config = dict(
    n_experts=192,
    experts_per_token=4,
    d_expert=64,
    d_shared_expert=0,
    moe_layers=[0, 1, 2, 3, 4, 5, 6, 7, 8, 9],
    router_score='softmax',
    balance_loss=0.0139,
    router_bias=True,
    vocab_size=2048,
    seq_len=256,
)
Below are experts of layer 2 (counted from 0) of a mixture-of-experts language model. Rows are named router (the router's row for the expert), up (a neuron's input weights, with its number) and show model dimensions 0-127. Each number is 50 + 12 x the weight over its row's rms, rounded and kept within 0 to 99.
After each expert's rows: "mostly gets" lists some tokens that are sent to it at least half of the time; "comes after" lists some tokens at least twice as common just before its tokens as in all text. This comes from a sample of Wikipedia text that the model never trained on. Tokens count by the router's weight.

# expert 39
router:47 49 71 55 39 53 53 55 49 69 45 43 54 45 46 83 56 45 75 58 32 56 60 63 43 63 31 34 57 41 83 36 52 45 71 41 28 60 38 56 43 61 51 45 46 34 44 55 62 38 51 42 56 53 50 49 52 64 36 25 68 66 55 44 71 27 59 32 44 49 31 27 30 51 51 40 67 42 49 45 45 47 58 59 35 52 27 59 50 65 38 46 53 46 48 32 43 30 46 46 46 41 53 53 65 56 56 57 42 41 43 42 53 48 43 45 30 33 67 79 51 47 58 61 37 43 68 46
up0:45 59 51 42 48 54 64 68 43 45 51 58 57 44 58 53 29 47 49 52 57 60 62 64 58 32 50 63 22 60 53 45 24 30 57 53 45 36 35 36 41 31 37 38 56 64 41 38 45 47 44 64 54 49 27 40 46 66 69 59 54 44 45 42 54 45 76 46 55 60 48 56 38 44 59 55 42 46 57 51 70 50 54 39 44 62 44 68 31 70 44 63 39 49 51 54 48 44 34 35 72 24 42 49 52 60 44 51 47 74 49 33 39 42 41 68 53 37 58 58 12 37 55 54 24 75 46 43
up1:54 73 44 48 37 50 73 49 35 56 41 42 49 53 51 46 60 41 72 73 52 74 80 45 56 48 37 52 34 53 40 41 44 43 44 58 61 47 50 57 40 56 70 53 44 56 74 36 43 39 52 60 38 55 58 51 55 38 64 64 46 51 56 55 55 60 38 21 42 39 72 61 48 30 47 64 50 64 31 60 39 27 56 58 43 28 49 53 38 18 58 51 45 47 69 33 60 48 44 62 53 42 38 42 45 33 46 62 38 40 41 48 43 52 67 31 32 53 44 51 51 54 55 65 35 20 66 46
mostly gets: " at", " on", " from", " in", " under", " over"
comes after: "ed", "s", ".", "ing", " located", "ated"

# expert 130
router:32 51 62 40 53 44 57 51 52 58 38 49 71 43 31 47 48 33 30 45 28 42 55 52 57 53 46 66 40 49 55 69 54 37 69 65 20 54 31 55 46 27 41 45 56 52 33 65 62 19 38 35 66 53 59 40 55 62 46 62 53 58 58 28 39 30 76 44 22 61 25 32 40 56 51 27 51 52 45 43 53 40 50 64 54 32 51 68 39 61 50 55 53 60 16 42 48 47 45 52 45 44 57 56 53 61 49 37 53 55 40 50 55 49 50 55 46 45 72 66 58 43 62 50 56 45 49 64
up0:59 45 29 54 38 39 48 37 46 54 48 61 16 42 53 57 64 58 66 59 67 45 47 48 52 47 54 64 52 51 61 47 46 32 61 58 55 44 33 23 49 33 54 43 63 55 59 57 75 37 47 48 39 43 45 52 23 73 47 60 33 60 72 28 45 31 52 62 57 87 34 47 31 48 68 55 57 45 21 37 38 58 67 71 58 53 56 60 48 40 43 54 45 72 52 56 58 72 49 26 50 45 53 60 38 50 50 58 45 51 46 64 45 37 55 57 37 36 41 44 39 53 53 55 52 40 39 50
up1:50 52 46 27 60 57 48 47 72 54 25 68 65 40 52 47 38 37 69 35 68 35 59 65 57 49 26 61 43 31 45 33 30 34 64 55 50 49 31 42 43 51 56 38 36 49 48 41 57 61 37 46 54 33 68 54 45 24 23 50 35 39 45 60 57 42 60 48 42 64 35 39 21 61 39 33 49 37 52 31 33 48 66 59 41 40 42 58 50 40 41 62 45 44 55 57 58 26 30 41 61 40 63 58 50 55 52 40 52 45 42 36 50 65 44 37 48 36 34 60 54 72 39 53 59 52 64 51
mostly gets: " video", " Force", "cc", "ification", " country", " released"
comes after: " A", " a", "A", "il", " Al", "al"

# expert 2
router:40 45 54 40 45 49 18 54 61 59 57 48 47 70 58 65 58 32 44 56 32 58 61 52 50 68 35 49 50 61 52 57 63 30 48 72 52 65 44 58 50 29 54 42 65 50 37 49 74 47 43 56 82 44 56 56 30 49 10 40 45 53 59 31 51 49 49 35 48 64 45 48 44 54 61 51 64 31 26 46 33 45 67 67 48 54 43 63 34 41 42 32 54 31 48 36 39 36 45 26 45 49 50 56 57 61 47 52 49 46 46 52 64 44 34 63 38 44 77 55 51 47 51 47 45 64 70 56
up0:63 34 31 50 48 55 45 67 49 25 52 53 53 57 40 60 65 39 58 54 44 37 46 47 50 70 36 45 45 51 50 47 68 73 46 66 48 67 55 37 25 50 47 45 56 52 26 41 46 40 55 53 56 44 48 46 32 43 51 32 48 25 64 65 64 52 55 52 43 64 50 62 74 49 62 33 64 37 47 41 47 61 30 51 34 18 44 43 46 51 59 56 61 38 74 33 48 34 62 52 35 36 45 41 51 44 43 40 34 33 49 41 36 38 36 73 50 42 59 32 46 48 49 81 34 47 31 51
up1:48 64 52 52 55 44 43 56 25 62 46 47 29 66 56 43 46 58 67 36 33 69 58 41 48 61 43 52 32 51 61 52 43 43 65 39 56 49 45 35 57 48 41 29 54 54 66 37 40 57 45 53 61 44 62 46 56 62 62 61 58 67 73 57 34 44 45 69 46 59 32 28 50 68 50 82 38 61 28 41 58 52 55 44 29 31 49 50 41 36 24 44 69 56 60 51 47 48 32 65 35 66 57 66 40 43 49 58 71 53 50 70 51 51 54 35 51 71 41 55 45 58 41 74 52 63 33 66
mostly gets: " of", " and", " Total", " among"
comes after: "s", " number", " part", " List", "ation", "ity"

# expert 167
router:45 54 60 49 49 42 47 78 45 63 41 42 46 57 45 73 69 48 62 50 48 51 49 75 69 56 28 47 65 50 50 27 64 47 41 49 42 52 44 51 46 32 48 38 71 30 51 53 71 42 45 54 61 55 81 55 50 61 55 24 65 59 56 37 51 38 57 46 42 49 48 31 38 68 85 33 66 45 36 53 35 47 58 43 52 58 50 53 56 56 48 50 49 39 55 47 46 31 36 49 47 64 34 65 54 59 43 55 51 55 49 28 58 21 48 32 30 36 64 52 54 32 44 67 33 42 63 58
up0:45 39 71 55 72 64 51 71 33 28 61 47 57 64 45 63 71 36 45 40 56 50 39 51 36 56 47 51 36 51 50 50 37 71 68 45 25 54 35 59 59 57 58 61 48 43 47 43 55 48 51 41 63 44 71 60 63 62 28 63 39 41 51 41 72 55 58 70 44 73 47 81 64 52 50 52 57 42 56 55 37 42 32 42 43 23 48 48 47 52 56 32 15 62 44 52 53 49 55 49 56 27 53 57 37 46 50 66 56 38 60 56 56 56 64 59 55 73 49 44 56 38 39 49 41 28 66 49
up1:59 47 63 43 59 43 31 52 49 45 55 54 54 61 53 56 53 47 76 49 51 38 42 51 48 61 23 49 41 42 22 64 72 45 58 88 47 56 54 53 26 39 40 42 55 58 42 31 53 45 53 58 70 46 55 69 38 46 58 68 61 35 52 54 36 33 56 36 61 48 50 31 67 58 51 49 55 31 51 54 54 66 46 55 65 61 55 49 61 46 33 41 41 62 35 35 41 75 47 55 63 67 16 59 33 45 49 47 56 54 54 42 41 42 36 60 37 66 51 45 56 61 49 57 36 33 22 54
mostly gets: " under", " near", " along", " while", " over", " down"
comes after: " F", " f", "F", " such", " car", "che"

# expert 62
router:41 54 49 51 56 44 36 56 54 54 52 68 58 34 47 70 56 32 46 72 26 56 44 58 44 55 28 27 54 41 57 64 54 47 67 51 57 52 51 60 55 54 42 51 51 34 43 59 76 45 38 48 66 55 58 68 47 59 51 42 67 73 68 55 66 29 53 59 46 65 32 33 53 56 44 39 59 25 38 47 53 45 48 74 50 26 41 51 52 61 36 34 48 33 40 41 42 35 41 57 40 75 43 57 59 55 48 70 50 48 44 48 53 55 37 77 27 50 59 59 57 39 54 67 24 34 61 36
up0:41 47 35 61 36 58 50 64 53 51 57 28 51 52 62 58 53 60 30 59 52 41 47 61 55 63 74 79 35 55 26 55 38 55 58 49 50 62 55 36 33 41 62 44 55 49 44 63 56 55 49 44 53 74 67 32 57 49 47 45 53 53 52 45 09 50 49 29 63 44 33 57 58 38 55 68 60 42 62 52 46 43 36 65 47 34 36 46 63 45 51 66 42 49 36 55 47 54 63 72 46 27 48 48 72 74 33 34 58 60 44 52 41 54 53 37 61 22 44 47 37 40 72 46 70 60 48 54
up1:52 56 47 68 66 55 66 40 74 36 55 44 65 56 47 46 44 51 34 66 49 56 51 41 38 39 47 45 47 42 51 82 41 40 63 48 64 24 44 65 70 50 51 40 45 34 43 45 58 67 40 37 44 63 67 29 48 65 36 51 52 53 76 68 54 58 30 54 52 44 29 36 44 45 43 53 48 49 67 51 54 33 44 47 34 66 20 43 44 26 43 62 44 52 48 62 45 49 45 42 40 34 55 31 64 48 46 34 46 62 64 43 21 21 49 46 46 44 32 63 62 62 58 53 54 42 56 48
mostly gets: " with", " after", " has", "After", " including", " where"
comes after: "ed", ",", "s", " include", " based", " such"

# expert 112
router:57 45 55 66 54 35 47 59 49 68 52 42 32 48 56 61 54 47 52 57 26 64 57 65 67 50 50 36 64 41 64 51 58 40 67 46 59 63 54 65 29 42 72 47 57 38 48 75 67 54 58 32 57 80 68 33 53 51 47 49 60 67 67 34 61 32 67 40 32 55 31 44 54 73 63 40 59 45 42 68 52 43 55 67 35 50 44 35 34 49 55 28 30 30 42 58 54 43 43 57 56 67 40 60 43 65 47 35 54 51 53 47 49 47 31 36 36 48 65 56 65 39 58 62 62 32 58 56
up0:29 30 64 47 64 45 49 50 78 51 57 48 40 72 59 58 51 38 57 54 27 63 63 43 67 55 32 69 53 64 48 39 46 54 42 25 32 38 33 51 40 57 47 37 71 53 75 50 72 52 43 46 57 59 45 46 59 55 49 60 73 44 65 61 25 58 52 53 63 55 55 48 61 52 58 82 44 52 45 41 38 31 43 51 32 44 46 46 53 59 46 64 25 54 38 66 46 63 43 59 44 67 33 42 55 47 46 31 67 32 51 51 69 62 33 60 53 46 67 46 61 69 47 58 47 50 46 46
up1:46 40 50 43 50 54 54 45 60 54 61 40 53 46 45 73 49 57 61 52 68 55 41 53 60 28 53 48 45 54 45 62 57 44 63 59 37 43 66 38 36 49 64 51 60 77 34 65 29 45 43 51 60 59 40 56 49 42 12 57 31 45 66 60 52 64 56 44 43 38 57 42 58 60 34 67 28 55 53 54 51 65 35 60 37 45 57 54 34 66 34 62 65 51 43 44 64 63 29 39 32 68 34 51 66 45 38 43 58 14 55 55 30 72 47 54 46 68 48 51 51 58 64 63 28 43 40 66
mostly gets: " York", "op", "rop", "hop", " case", " Paris"
comes after: "ar", "r", "equ", " Ar", "amp", "or"

# expert 108
router:53 34 62 39 40 53 40 42 51 49 45 50 44 64 49 56 54 49 38 51 49 53 49 54 56 53 37 51 56 70 66 70 64 45 62 44 45 42 52 65 55 31 58 36 57 41 38 58 57 58 33 24 56 68 44 49 52 60 52 55 73 62 68 34 69 39 84 50 43 50 42 33 45 50 53 42 50 33 49 46 39 51 63 60 52 31 36 87 49 56 46 27 48 52 48 38 52 23 50 39 50 37 28 53 62 78 28 50 44 26 14 44 40 53 53 59 41 41 59 66 50 40 55 58 49 55 54 42
up0:49 49 66 61 61 32 36 33 57 77 58 59 24 42 39 41 49 49 65 58 47 46 32 54 55 68 48 61 59 57 37 39 53 75 55 62 64 62 52 37 54 60 58 36 42 48 53 41 55 71 47 31 44 70 44 58 33 59 73 42 43 54 41 41 48 44 78 51 35 43 65 38 81 43 60 37 42 39 54 43 47 51 50 57 54 45 12 65 54 59 32 45 33 52 58 62 56 62 59 32 35 67 30 37 44 69 41 68 47 43 46 53 70 48 57 41 54 56 51 54 50 43 55 60 47 56 41 39
up1:30 59 76 40 63 70 67 40 48 48 49 49 58 58 56 64 63 73 47 47 50 43 56 55 31 65 42 45 58 61 36 39 51 52 36 61 65 52 58 68 41 64 61 28 58 38 44 33 48 37 29 47 50 61 49 49 52 53 58 56 63 61 47 52 44 49 34 30 43 56 66 37 37 56 41 36 71 39 64 36 49 35 52 51 50 28 38 51 36 25 68 45 59 37 70 51 44 61 67 56 40 37 46 41 58 58 24 47 59 55 27 66 45 37 34 76 53 37 61 50 55 41 67 44 55 54 68 36
mostly gets: "cell", " great", "gg", " provide", " develop", "mb"
comes after: "ro", "lo", "o", "re", "la", " Co"

# expert 64
router:52 45 60 36 54 47 45 64 55 67 47 50 71 59 41 70 59 32 46 47 37 56 62 67 45 67 54 46 41 36 80 36 62 48 72 53 38 51 33 56 50 59 47 59 38 45 45 43 58 46 44 55 55 50 52 48 39 60 34 45 73 61 58 59 57 49 54 46 43 69 51 25 40 66 63 40 53 45 30 50 43 50 61 51 36 39 37 56 38 71 51 49 60 52 44 23 43 51 45 34 33 57 48 51 57 44 08 62 38 52 44 50 81 51 43 54 46 29 61 83 52 55 47 40 42 31 63 44
up0:54 54 41 75 65 59 34 52 81 22 43 55 41 55 61 46 73 40 48 59 50 50 77 40 53 33 52 61 60 57 38 47 51 45 39 59 37 62 49 52 55 53 30 44 55 40 44 47 42 41 43 28 23 43 34 44 61 64 54 42 57 50 50 68 50 39 59 54 42 45 61 62 34 45 62 57 36 56 46 67 29 58 61 31 49 53 64 61 42 50 50 49 57 42 53 45 42 42 60 35 33 78 45 44 72 69 66 53 68 55 49 61 48 69 54 36 53 65 48 33 57 39 50 74 46 34 57 26
up1:45 40 52 69 61 50 42 37 73 44 49 48 65 49 55 44 67 29 33 64 33 56 65 57 62 59 51 39 57 35 43 28 44 50 60 63 38 65 36 46 58 52 68 66 46 64 67 43 59 64 42 38 38 30 55 42 59 48 56 41 61 48 48 36 40 42 53 46 47 43 74 50 54 31 67 50 55 58 76 83 65 41 52 56 57 37 54 23 61 61 49 40 53 58 50 37 55 50 56 64 53 38 53 75 56 43 44 51 41 41 35 49 66 68 57 62 55 46 67 17 51 58 54 53 70 26 48 58
mostly gets: " by", " of", " among", " between", "With", " with"
comes after: "ed", " one", " University", "ation", "ion", " end"